Experts of a small language model.
Size: 9 layers, width 224, 107M parameters.
Experts: 128 SwiGLU neurons an expert, 3 picks a token.
Below are experts of layer 5 (counted from 0) of a mixture-of-experts language model. Rows are named router (the router's row for the expert) and show model dimensions 0-223. Each number is 128 + 24 x the weight over its row's rms, rounded and kept within 0 to 255. Numbers have three digits each.
After each expert's rows: "comes after" lists some tokens at least twice as common just before its tokens as in all text; "gets" lists some tokens that make up at least twice as much of what it gets as of all text. This comes from a sample of Wikipedia text that the model never trained on. Tokens count by the router's weight.

# expert 59
router:150171122118161115125155146162133152122122136145138103158111150145101117118153137133106097150153124130116115092121107151111148130115165139137140131107140072120145115161149106109104127134162102168157144136096108149091153103139090139150145128149117147119110137159119117109155141105098118121106140124138095140119119164114130143139088140135176087110133152120118131120171141154154106114127132113083161098162109125097133082127139144127078086123096101111108131059087159085114137145114109108126099213106159165126123111114165152185144139104098099116160107127126120145135101162182128108103123162100129135145144134122096100139162173088108093101130111133146141145123139085132157108149
comes after: "\n", ")", "3", "4", "\"", "6"
gets: " |", "|", "-", ":", ";", "="

# expert 88
router:138100137137167125096131110158133100151115118097158156126142154161143107132130100134102115077132125157126112107117124128127139097098126136171177111166155113106131145107116118154066170122110124172142145106110089132091095091148092159162151115108149121098146109123135127138120128109112110114140134102156106123152123145127102171166120133161095105163133111106152152139167124115113123097075157117153128097091096112111112091127103144141149087175136114095128141090121130155120145148159117158096118170146173179144116137080095124157118111124121140084127143128143149107124111128123150116142127123155087129090110101147112140137180142072134084109115151124155115089169119116080142122114
comes after: " the", "2", " in", " at", " during", "'"
gets: " the", "0", " first", " League", " World", " Cup"

# expert 37
router:109124148090146137101157118159134149142141123141129121113113130110085077134120138116136162113142126101084140090133197132142123095161166165154137125130096140105137110133140116153138105118123096178086121131113077127123115111135112144127115107135156129123137118139124133122086157136135111117080108112194139138112129139104094132130104130157165114128124140097123148121175111131110173155115119115153129144153126096113178108089114101103099141168129144088105167086126118170135132162114140166118137155122151122150151110104081132133117177140164141119112180095154179097164139122173130140107123169142085129091129135087119176106149124095129081116145121116124151103113143111100125135161
comes after: "0", "5", "3", "2", "4", "6"
gets: "0", "5", "3", "4", "8", "6"

# expert 92
router:137160128176119128129094107137133102140120130123092151116134085111140117157161166151107154127175104148095178088109157106157133142127119129161109135165129150132069148136125117149121135146126155108152125109126132127137136157097120212152119138156156110149153122149111147101134157160123155076141133127152141158115110134108198153128117162115113146111169097113128125147157152151130149156059147160137155163153145137104157124125129160164127145101132114084131090126119120142144151127171127118098125163143157153097127190118113153129151119150157142124108148071156105122163135122088113139107099104135121159122119098111088126113153079113109122132101139141145111140123124113085130152121
comes after: "2", "0", " ", "9", "1", "–"
gets: "0", "2", "9", "1", "8", "–"

# expert 19
router:178141101155106109080106136099109135154098139154133173151120132109130173128148126153091153103125179131156163103170116092134087131105107123133120126101135133158165166153133079131105130168175077106120141123112137091156138108106141154105119110131113167140161129137104144123143107162155120117154158134152114147086133157170130131140149138113097133099126093135129105099116185109104188136158158144142130106132129142164127125162098125107137126106158135135160120148146123126146102097114150085129162120129126136120092124113086174121147163119120105144148172166102131099077114152096138140142127112139158120153157102149121093137106148155183127100141131157139117128101103137130100132091
comes after: "1", " ", "9", "0", "8", " ("
gets: "1", "9", "8", "0", "7", "6"

# expert 95
router:118147127116138101120149118121103128138133147070139093113112139148135166144160107136142122123124096133142108157130112141117164109131140145149149085135144128093123083126089090120104085080113121138102097140122084165084119143114156169153119135088131155166153090144164058138108139145141092142111102078166152147123114138091107139181106123146116147170123130129110124137139110137098117155139133108118133120143127087167124151109108155134084134132109123121113099097135162128118145142133138152102178170166185122121090147132106177180131163148113156134131125147128113105162128161105135117144144125134129115139137149159062130147129153136131101132152172127123119082106104124091115166143
comes after: " |", "\n", ")", "|---|---|---|---|", "|---|---|---|---|---|---|", "|---|---|---|---|---|"
gets: "\n", "|---|---|---|---", "|---|---|---|---|---|---|---|---", " ;", " *", "===="

# expert 5
router:123165149130147149111155135145131128169120124079122159111135172178132117113171127136111100152115150100137126104113120151148115135130131145091128122126153089136188122143118119162100161130148151154128103130138087127104149133109084115112141160128110136131141154152127131122120183109145153120089125129176143143162103113114132099145141152157147139101149155131109172114147131156121138072080138109110126152132111076098139158140147119154164131146163126106075129103162155137139119118159114157095090182072177134104090132137121095125133129115163149110069119148121149080111135161176107134127162118140091096098163167118087145123131134146147130140152116132127139131108126143102133089143
comes after: " \"", "-", " the", " a", " (", " The"
gets: " B", " D", " L", "b", " d", "l"

# expert 17
router:127117119161166121129107153171169101151096111155124142102161140126119116135149138114114137146108118141145122110105121109141135123147104129135139090126136097147132181122138138138104140094095127176124134176129137136156130126138114153146125146115107171112117109110102050135169096136138125151118123134128122134116093129084079153149117137138151116131147144093131133124150123130088167141129135095136146130136101142167120161143133149131108093127123145102134133041108171141128144127133116107093108142144228080082113163074156130119098132100125168107128123150110156080111124126122149121129127154124100098104099104124155157129126137141106057120116131132124126095170123089162148128127
comes after: " of", " in", " at", " to", " for", " on"
gets: " the", " The", "The", " a", " his", " its"

# expert 75
router:118150087074143113111141097181066142092120145103123130147096084155165104107125128120133146097156155141165150121129120093129120127104144113140115164113101131098142121126100165150124105128105139194139126162112131139143150119090114179146116134108127109132122111076087147144141160095174151126142073092168128099109114145134110122140100153170117102164099140120118140127128106124105114157143150172166098125074133131096170104072129116170129137119154120122126127113086109122081118126122111128109142143132139128096118103138149135091104144145156104123117122112144127135151130151126135101158122089166144133152154118135141148113132181124162139132126145113128129167127119051109124100142
comes after: "1", "0", "2", "9", "8", "7"
gets: "0", "6", "4", "7", "8", "5"

# expert 61
router:151098110123085147096122119124168159126110160154161159124129156164175147148157121107110137116147125165056095136131109137155115135126111088106126124103129131117163140096138129146098133157146127121149136118174119133107116101138123126088108129105138151134152096098087104111141131101145132125120089151169130151142081166125079110158148130167116140114090112086120143124097147107076144130130178112110133117093134091133143109130122148143152127164153132105171105089145150148147119093146116128120150147146132142141069080097140119140135097083109127094154174179142139082149137096121134152152137132132155152133095098123090099154150101122125090123161142127178138119123148158101127137125
comes after: "0", "1", "9", "–", " ", "8"
gets: "9", "1", "2", "8", "0", "7"

# expert 24
router:134162178140110116104150168143137115158144129144111101146173099102136126096090168091085121084130129128118122131141116128112138105101102105155119142108139111119145117150138143152142164131089130152131093114136121095131101162113092163117157142123130167148151111156144144171114124162121145115121156105163160115133132163162129137148139076166165088126154179086084104136142124110138152111091128146090105101120113086118169135102162132113152097107101116153152108129111105094107159149157136111134119136127207124136086163138107125102147137102106101141093127151143164122086102089125142158144164140113111135126127104100114121130116091155154130130173103102142130102129152094086122123138
comes after: ".", "\n", " =", "==", " ==", ")."
gets: "\n", ".", "|", "==", " ==", ".\""

# expert 122
router:112144108157149170128140099127130118124149119116124128108120105084129130097137128111149129158164180120163198104112140146181157111110163163114136101098149126120096125105123094136123132126113126134143101101106123138118157152125149184139116134124069110110078143134149135130065156150083127143139130106147122122085136141144093153110094137150117170153113129144143133129106145134172118085146162112130129130080100121134134132135177125118152087137124131105125125128112105113151158162122155151147126156122140122093125112102122136150160083150157150126116122135147132097154130145160092105115173094165133111088106126123049137125163131147117103141171125134111156146145145186135120076138
comes after: "\n", "==", " ==", "===", " ===", ")"
gets: "\n", "==", "===", "-", " \"", "===="

# expert 106
router:113110101104119100165116132173121128183099113100115147131115103117130078118130092137137123111109122095154130112168104107119099147105117147162101128110192141133154126139152111128156091133110157108148114140094124086135075120108142118114123121138160090111128095110111152110117181149151145111128204125118117141144130093171119110131102129106130110128103116087104100167123146131101125150154118134154102071118150087092150121133137143116131112168145100147114196109123115117146104133128141168138156182141152146109130142099133094147124115113140114132141134104136157116079130129128139128144113146134144123158093152142043151103123166135117129121137138147128160109141123073095118090147
comes after: " ", "1", "2", " (", " $", "–"
gets: "1", "2", "3", "4", "5", "6"

# expert 70
router:125136137123110154137144133101074113204146156115125091106098145136146098089139106144131123130125115132132129122117150152131154133112181131101116094117081134119138092173111107102110112135157125155132148093139146129160142157152119138136143168104139134113100155103117098079149116148089089134135120133107131104151123155107115145139100145135179132138151110081118132127148143134113150121130096107076134125151144091096088133136159121135076147134128154185117140086131122126123133135169115120164143119147161086159117137078149106163157149105094162104097122131089149055158100125133132123175143107118088120106174122129171142131109142099130091151150113124156112116168143112123103134131
comes after: "'", ".", " of", " with", ",", " and"
gets: " the", " The", " an", " his", "The", "s"

# expert 100
router:103134146120165173098127106153123127121085145142109113159141132145085108141154172145141140129131136105126149096109166129111128122120139165146149138129093129093151176149146076103111153084077111161071133132159070141124121166113149125100104099145104144131149130119122103116097114114112139144109131108201106160133146145118124132156132114127134116090158117129129109069121097116144112147125117092148098162138107096109149110098111082093121138157133131099111133108097150098128143125096144142115169149124165146138120106092080102101113136120143113154096150133149111117153160108115132141112113156157085154073161118158090121084139120101118079113140097092116109129122144102123126108152
comes after: "0", ".", "5", "6", "8", "4"
gets: "0", "5", "6", "4", "8", "3"

# expert 64
router:114115122136186125119160118096100119103133131125109136144124162125150125131122166177157100171113084096123121136159122110150082090164129140079102103130108144145132120145146109141151128157131125105165193166109136124111153087119137135145104153087166106120115121123127098136121098148160073104139130157150116138166070117103120205139115142169136133128189107138145128103114126095123103147144114101153109108142130173120119097130136164142156117102105116088153129147139110141150110171138132117150133170129079139152162126161139099130108139117168169124099109149114092110139110152109149137116103130106170097154167099149121126139127136112159120124149108115154131096117114140087111128149
comes after: ")", "==", " =", " |", " ==", "."
gets: "\n", " =", "===", " ===", " ==", "=="

# expert 15
router:120154141151138147122114129091124090180129148104151096129128131170138129074116109093128131107135134157059136134131169150147118161173138123131124105135157091140104088115111124117081113105132087108154118133124094126088119115115141118147114144150094160116141135084094167148101149123108128122147122114174122121103119170098117169115143121168137128137118161113113148147114124124105128137112158115137134094099105121116132112138112133109149100144124110090148143076121152142122158122133113174143149193134155151106093158122104157148095144137120130099123105145100122036158167146151095121148123142147123107129077131107074139100179127156130126149100079096116140125110139112124107134128
comes after: " (", "\n", "-", " \"", "===", "=="
gets: "S", " S", "C", "P", " E", "M"

# expert 87
router:153100142120125141110136150135128163159126110106167120085105124173111087109113140142088143129145190178138142122140151149133164116172126107113146121146123111104136139112094123128132139146104086149108136098136123156109080173149117183129143108102123116105128111139155150084144149118126107146101144118121122119146116201127149152141102125209108125145122146094083138130165168153125128152140113138127110128126121120126157111136118132104090123162100150086072119089143146122105171132174103125137139145100164129102095103151149098112146158109121115098078121134088159150150130139127111109129158147105120121141091157092090124127146149108121111139143159088177115128141137089150128144118
comes after: "\n", " known", " such", " name", "6", " Website"
gets: "-", "|", " as", " |", "=", ":"

# expert 76
router:101150118109138158136165135117107113158107122148142133147108105147101137086159148096124156131183099131127146135109117143156142116127179168143143140138111117103149159106079116132100173135142162088073117095144063133099126154173095155099128114122084146115129104132115122163110142116116140142121121115210119127141120132125089128146123130160122161113089116145107106121131143158101124144125158137161079110160177121121148100121122158121130124181119136110148113096117124131117094125157123143157168179125142130138120118125102111141138169140138113101127167125130162091133132128111159151162128159140125109082110171095103179091163127124143092118099131136157143114102109122098128110169
comes after: ".", "9", "–", "3", "5", "4"
gets: "6", "7", "8", "5", "9", "4"

# expert 68
router:117161129137101134119137118142133112152107115089128132091105152121115125102161143148107146112148132104142163100115146144150136112153139146144145112103126132119147146135105108142099109134116143149105122105171051140071110137150118164116110142115106133104121097130105103151117131128101102122110116102169122142150139200122100143132138133140129124125097123104128133128107176174101163164123154119128103130114162074101126124142127127157120108166128147088147102061131134165127128105101147140162146209119159164125076112110091132104121152135162132110115142133137149079114146105145116117108119099129132128107120143160061143149177135088135077139168164107110121122116151121083120098118
comes after: " ", "9", "0", "1", "8", " ("
gets: "1", "2", "9", "0", "8", "3"

# expert 31
router:118127119149113146123119123173148152142161097086147149090139137127097168048119123132090141122161161156142094092114172126134110141158164128098117143124141147146166114142120118124103137119110131159122129142095119111128071126133130169106118108134136085142148121089110130104133126109070143134083153105121096114112139133116129167154125145140129118152103128072168136082097142107150137143119095151095122147086100116103135117126134122118091124122103123144182131109155122146114108124161140123109100133139169115154119125126130135136140155162165121134133087117103125137076130155114134114142136123126144119163122183139111167095131086129086071119086164168090124135154102145142149186119
comes after: "\n", " Phylum", " Type", " Class", " zone", " Family"
gets: "-", "|", "==", "===", "=", ":"